config.toml
experts_per_token = 3
d_shared_expert = 0
moe_layers = [0, 2, 4, 6, 8]
normalize_top_k = true
balance_loss = 0.000437
init_std_router = 0.00679
norm_eps = 1e-06
optimizer = "muon_variant"
beta1 = 0.95
train_tokens = 643500000
steps = 5277
dataset = "wikipedia_en"
Below are experts of layer 4 (counted from 0) of a mixture-of-experts language model. Rows are named router (the router's row for the expert), gate (a neuron's input weights, with its number), up (a neuron's input weights, with its number) and show model dimensions 64-127. Each number is 128 + 24 x the weight over its row's rms, rounded and kept within 0 to 255. Numbers have three digits each.
Before each expert's rows: a language model's description of what the expert responds to; "gets" lists some tokens that make up at least twice as much of what it gets as of all text. This comes from a sample of Wikipedia text that the model never trained on. Tokens count by the router's weight.

# expert 1
It responds to: Connecting prepositions, conjunctions
gets: " and", " of", " in", " by", " for", " to"
router:115083142173106108094130147100085114147141100112146112158157150108102129121102112085134127129134100140135127096202113097064174160137195142117112127140123122141100167132143110108146160124139081
gate0:139111118136142135105110129086135145107121112056077142133159161170119144126071120117114125109143140104121142091111088113111135168123139122132128127112124125162092146151177137157118136106130132
up0:134114129133079117129118113136142132135095101143108134137100095117153123146141099107099107141128135133160141116162103140114109174095149172141146120091126110128158150137125130108112126122117150
gate1:108158131174131112144082163161084143125115088113174155130123103132113095156142118198151177114089125168126112109141131124116146086133082132163137102161096131104077152122144110152105110139154112
up1:110119107094124063108108163135132135117134152124159132145151140099159129137134107137163147118146149079101146143092100108186119087143135137151126134133132152130101131092185125134136094151122146
gate2:160143126115141129138150065125131152119135113108139184115077156151146111192117118176118151110115144117193149097082076140149130130126150132120150107151129142130120138118153135129153128121111139
up2:122074119130089148157110129134125107106104108130102183093151124150108147139128119174092146110109147116095129137107077094152157141083137139054126175138170148151102111150121127160113124119121124
gate3:119140104121089114147112166128133130112113125155128130100142139102118106158137134125134165088158116134111142131171140088135150115121156126148178167144125111152088140139136119110093156128117083
up3:125119100070133117148114170108158124165105113120083111126160131100146108144150124132121144157143159104091128163132138086146138124097150121146116135098130137149122129104145126145070102109131137
gate4:128091094144045094148074156084127155156112157142091173151142153126058129104118127134107086153126107130132156152148144126159093160105155135152147142175164102142149179115147127103147143119134122
up4:125113140125119156167105149104126163128129161104108142126144130117147125133115113149120111114093099212162141136142116101135149156139137079138152122128142083137135129114121166125125138101135108
gate5:162152118123127120104101115146112116123137134155108100132131126108136138157139117169139110081116135108122118136127059081133123162093145171078133108149120126137115120110100108158074108140131102
up5:115112111124127113132097147136107146143099117159126155140103167132137160142129147106146089198111127087145149089123112141114109119109161198136125090121098171116124116081127126137129169125117126
gate6:149159137160122142163118131119143141100121134159100185171123150124137135158194115118172139120169127145131139128113121118146115077121171173132099135099099138139107110114131105130122149100125158
up6:127125120164129138070100126110133098091136131171154133123130150154155105172198108117155125112109082088140137160151099157138095129131151111097111160130101153115140103131120128136133142148127127

# expert 38
It responds to: Plural s, pronouns
gets: "s", "es", " his", "ing", "y", ")"
router:165072148145116099143134137102111125161148147111137172104122172140159128135162136104089133146163078146120147147143124081107103138140124126139103158101117092153156083161158137220175193116168125
gate0:173102121104124085138130116110117132113148147095128130108116126108130118149146129089084117134143133137170102144135096135140108126135141135148131105108172119143123135184148157132168158113128103
up0:088115097156140181119177107154091142143144073162156180130177125113128099114165130145156138127098189129070088132128178138149091176111125139144174119143112131152153164127118122199137145149193116
gate1:163143113127070163124143128174166127145156127127131124113138167068153116123156145111148131089158151109117089138099136098143092134166154112124167110103126133102137151118102112083123088133145143
up1:105145174152138140153132094136118114123137142163128155133132173093138125148138124113121153069154090095100142116103143104165137116143095099107094090149167133061145086146115097115164175116131110
gate2:141108139158107152177178132108107163106130147127129090141146117137150135151157153131141093099144099085159113135122121127163174117127071106127151159138158080130135141113101160130145132140126107
up2:153154148107144112180127142065153090125101176180161107086114135117156132116194132138146091136145131168124097099117120145117177128114123126145118114120131113126134142107162133157130114111094150
gate3:153098128133096177132138125139164152131105154123120147156120131103111117138138191173128120117135128149124170112147127073098154155161101085135094130148085072127147121140117084130115122155162132
up3:149106149140120087146147112135128129096138133156145134162151123098068087122132110113110137133129107133120100110136154105101148120164104093140124139147147165125134137159095121146152182094166148
gate4:125115110115140091124149091111109133118138121163086117135124144104146130097096126119112090097156155124115159144108139124160130107103096129131086125092131102146117165130134182125126115141115151
up4:113134111093114129126074106133108120087102097146112118084147157152131141126119135134110138148149120135116126128157132128133106163136152130087156112088126137137147151112116155126139131128167149
gate5:116131130141117097111154137138151136109106105164081076105164103121130124116147096083079159159151123160123159150101082121102125119080137139114112159095117166141119124150120181123131141124169132
up5:136126089146124112134105148173125155123136144150089168130142144122145115131137119105126071156075123143175142116160118140142142113091133120132096159082120119110157092147130165111120110130128148
gate6:102091135109133075141111101117152117155152142089133148143108116136104148155136085151106128108169138130139130133126119143188113144138104143115121105084135142101138138147144130111089093130199079
up6:097084184088161107108164113108150137147116129100098141125119127131110093148198140176153091134154148088130129118112137156162142113136112159127098104116137123138135170126122121089147096152167081

# expert 0
It responds to: Determiners and suffixes
gets: " the", " a", " The", " an", "The", " his"
router:123095127137103093121107107113067115151130163099129119113144179115128168130118079142116127164119117131151139148169110099124123105125130133119131151131105133139135094134119132097163115123143140
gate0:116105117125126133177155079138120154122130136124143113153116090098130136140146126115132162133134116143149171118117088105125152149108164130150106130131128075150155120128190118118117093139144158
up0:122096148100119158133096111122106154158109110138106085118149103126098159139103148149101140111115110096135121164124104169121126153111146124139095132114125104175108147118134149115112142139145119
gate1:165151140120122140152115115167113072134125104191130059102146110127150156122136097115137110130133111074205168128126111152118115141123162197163118143142138093150129096101123130094130076125150126
up1:134166163117122099083137137141099158196123164132101145156128115154092082120120151082162129122085100106102141100136148148159078119125129089145136124144131163133120118117109138181164131159081099
gate2:118107155111109153125133096119129128144109143104155162136110149114099158122191110085131132143128095127157134119120124137117127138116127141109172103109105129128144150082161150179143166131134120
up2:157085125151106141118148092143153122123092120105117124147108062135131123097090167128126164089147142075122140106150132149117149160124150133104139154146130110113088139135163154115121148115153126
gate3:125142127118143117143120132140132086127103146147109156122126124134157110143127108118129111125146113134145149124128129158165105100117132146103109102116118140106156118148134116122111164126117025
up3:114130113067136127112134122136136137144128137131110121121172100126173119123158123104138112151154157141166106137141136125106138095129109169136131119108160074115121149169139099113131122144109097
gate4:133118135132129148133116107121125122104132150135152146133095150127145124133124094104096118151161186125153139080147181123159119086141170129155149123135149165123123142128143136113151131109135119
up4:123119113117120114087144163141151132080120126138120117130114142136105115121129140112118117098136135164166103119128136147141077131138171100138158148132134163144138102117137175136127135165107151
gate5:115126103110126156137107094136164118143140083146112126162114096118141132096173087142134130140139069187128146111112097105118164124140084132146122136131119126117104102206111127119143119107126113
up5:135062143164134155145138122139138088118167122171149125131144111134129088130101092167150104112147116111156131120113101160135087143116137162089095120118100092149166096108123125167142152145134179
gate6:143118112151089149124111099145192154186106104122110138121106145111091129105145128094167099100135148101089116127125117143091128116105139137148191108122123139105107129115120114123084186132116116
up6:108084150127110106116143136146142136140144142111098125139119114199116129127089152128131162112113143139150155169102133126106110157072113111107169132149120135112127154160135141132165141173138103

# expert 14
It responds to: Word-final fragments, nouns
gets: "s", "d", "r", "er", "g", "h"
router:167099128161113150103155119127141094095128098026126159115134108122118160124178130116158136150117117155155130122103132150085136134138085136139149098133099123149099112139115157112093148130172150
gate0:149130145146125157135138141131107126117115119120105135170141116146115097117110153124130149121110164133125129134162120103134132098171106116138156133105148112147063116191114170150147160090111086
up0:105123115137112128142141139127126188108099121111115156130137129111071156159119161145087109140102178151160163136145119089090112156121085130097152115114112160138087132113151101096096110129128151
gate1:155102097121076147115141150137117155152104116157135125086146127166106129142195128121091097087096168134129107123134135150095161129126130145125165075112137147152108143086086134142149154136160147
up1:124153125149153125102119104085152130162098119142115109118128122082073115080152119150137099131098123111151115118126111145140128120137116107131146171140117093136098123124131170109175089174159120
gate2:109101115152074148135168121152112134111130150098164129147130096085123088125107113106077118119099119137149099110137150095134127131121173128168085217120097090159153156108149156106121083122155131
up2:170108152143102155117109088149102132099107126169116108112108126156144085103117143117137143105132091131140122159141113150164152133109130126123119087147058097142139151115154133149126046116110132
gate3:157076144128148144115165126127080144115108093124151139123118095165140132134131117160149145162138122170171122101118106113135123149087108155072116128114127150081096159140153131131099105133109107
up3:158073128108108131131151108124145137082120122125167158107132095102127127131122147138114139153152135121144128149136151117108133126130155144051118115129155150110128146169093167086155106114127103
gate4:154097112139095109101111145119138084165124138086142135111089077142143175139159103059143120146131167200142190131149119112143142131106147147096110141143106086199133139157125078105143118113128144
up4:106169109129169148125122132119140083133140137165126164110126105135126101161120117115113137133097119127116110102152133098130137112076119142082141142103155102181139155129105127158180153072153172
gate5:170159181126107154152117120172139133141078102111133100077156128104122115106130185116157114135129101158125106137136156132142146151151086097148120145061177143148110117139132145102127124088144118
up5:139110129122139142147149146134114145082145095117132114108103123130076125163097155143139092138113123115128112120103192130160118177127137156112097132127109142090138116146134136119159144099160077
gate6:118113132115094166155118075128114149084135127100093142159127086124104108093134124148088122130119145155135156120102109137123145153137146106097095152110139090165146148148117170155147175145157110
up6:155143101099094126132111065135110118105118127147108167082126092132109099110111159154156128187120127128139139125109124114119125144143118131133117136133113085104128130107139159138113129131121130

# expert 31
It responds to: Prepositions and conjunctions
gets: " of", " in", " to", " and", " for", " on"
router:149100147166119109108133134080111118125130099077161134137150143119097117140120129093164114111129104102152124096191109130113162117149165141101130125138129117147097153149136156112133144106134081
gate0:110116093154170119109125121150130096135132111095136133132152161131079145178101082140140143082100097101129098164113059137156155130098111125105151106088096106114132161105189138137180126135166121
up0:131097106096158121122113101134114083101148073131107130152162157147140125144126183140080141076110110141121124093076123144147131102109175115128107111131134108117163141144114157123120108136148115
gate1:112078094185123160122111130164131130122098111140136150140124095171087129146116130135146117175126109124135123146145146138100100079082135106157137107070121119102108108165131150150086132120128103
up1:139128152106149115172130098129156099136124154144122127135161111111121127135128124143096170110138121138135117139147117087114103132165121112126092130184164152172150160101162093125132116120119160
gate2:135160193094098140138116122147113119121135129125126130103137099085127110120107124164109126138121103100117155105126140111078113181117123143148152128120141126129128135131124098141118172119162155
up2:119170111120141126092115095156149100115145151089157161160127093111126160092127101138059124119113110099112146107121142129122156125133134155127155091138112144087124175118081056106128129133136148
gate3:090129124144099156125123081106170141136106089056152130135112169127130129128128118153142094129118154105114115123145120117145184103099144163110149096142160117135092133109145107152133118131140116
up3:158150130159130159130160121111121154114138154139159145083156172133139125112126118132168147063099112148118143116126185110128113091095131130129127125113123116123099107114202085086134169134108072
gate4:120162114130146083158118130104056120146147108101115117121142184096147101096130106157129143110145068177120152186097160154074149129137120143131157194120129137128116132106129126124103131119119135
up4:079100149137162133085130091105105120076148123136124121111135133135111104095110118147159160118114100132127143158132089160120108140146095128130076112125134131116137118144124125127148097091133121
gate5:147102139139088153129152112113114162159113134172092145136148143095134114157162092069161113138100109131124135164143111167138137127137112141119121116149139117128131065134127144104129140072152112
up5:153080138141127116129155092143143113148114178107126104121177155136111093132120184141151132140110115139112134122135116106140106057179096121138150103092125154150114127133105200114135166126121147
gate6:109093116087130121179134138134093103117130164117125120111113110117097145074120129112121091134157102118132096151124144148115086122115086102156146149147147137084121142111151131095141101160126104
up6:142099143130160108121126125179102167120133180156125108118146127142093118137150150182153141103139142125137113127085121130135132095113174124149136140114090135131095135115115174127123114195088092

# expert 11
It responds to: Determiners after prepositions
gets: " the", " a", " The", " his", "The", " an"
router:123104120139129100102128081128086140152117126117143138115138150094117139061135137151157139143124116125134147166187121103112114060130154128138108142137108129147127160126145176123120131122140140
gate0:113162133168119099136144104110124105115119112120125105130143158118150143103116144112094163109154100139143147126150093110088135122123148127091116103106061120133117125110101132097108106115149115
up0:115141172160123150110124164151159158146113171149114094078158177146100110127109148126135160154124143141144111117134149161111152153100138150073097088133106118148139162142105144165161095145114104
gate1:104148106115111126177110136101103083120136142121109115142123112169164097140160115094112137163137099120130097106130135160128124110140125108122173089121108134122152130140122134108140117096147096
up1:152141148128131161128142094142090110152115159128120116078099121106157120165042118148128130129128143168109150097127145112155145125121106120150137104111121151082105077098128136092138144084130151
gate2:130138124127081136162133136120066153131133087146140129176151132192144108112123126116143130119145163113070123102116121144077110119110114101119120123079127107174147139100120130123119116125164116
up2:101179135097123085145133135117108131129122132142159138099130122141100122146123136119128141104130130119100182122105124126100121182146082129104137121059128136183135125108139126129099115108149130
gate3:122112118117134125164097111134127122134108120082127140154126187146132138139133146183136125095123134168064095155143101115167134098159116142087158142111136075087145139155153151112145131137120139
up3:113099140083151096116109118117144150112113145104134128140144149141115142119156134143124141166114136109129131116123137171123149133146111126162136130119162148097111153127114154107126162135129142
gate4:125132112124161130150125110102118095168134163137155142155176116103130069118099158120152079106091145133146097157122158090122093118130142149155118129133161169139106121141150140125131141133145083
up4:157166142114137095164115129102139123104108119137138166170119127076145147110096150157166129109146101121117124120144174148132129110140132143101151135148148151137122132106130079120107135125151153
gate5:137141102181087126121130140125151130123153096111118138121096126121117181098095115124114108145132101146114169165136180113114142117153157139076112133177172125109133142147129145099165101151093106
up5:181125103155155130138152136120122143114116144096085131116120121153140128136087115145128140116149123142117167126113145132144127128094127144098131135104095105173109137147131167099096110124127173
gate6:137125110133143132134153123135126100127157136132183118103119101108148138142163177139170118071088113122122198104158089144119162167141122132133111078137122116123142129130140130127145164152124115
up6:129159124122122167106078104114094121121140154142123088143111125119117112133102092135097127111116149117113089077116062188166134132150083126097157146130132158130120157096093077150153105112116152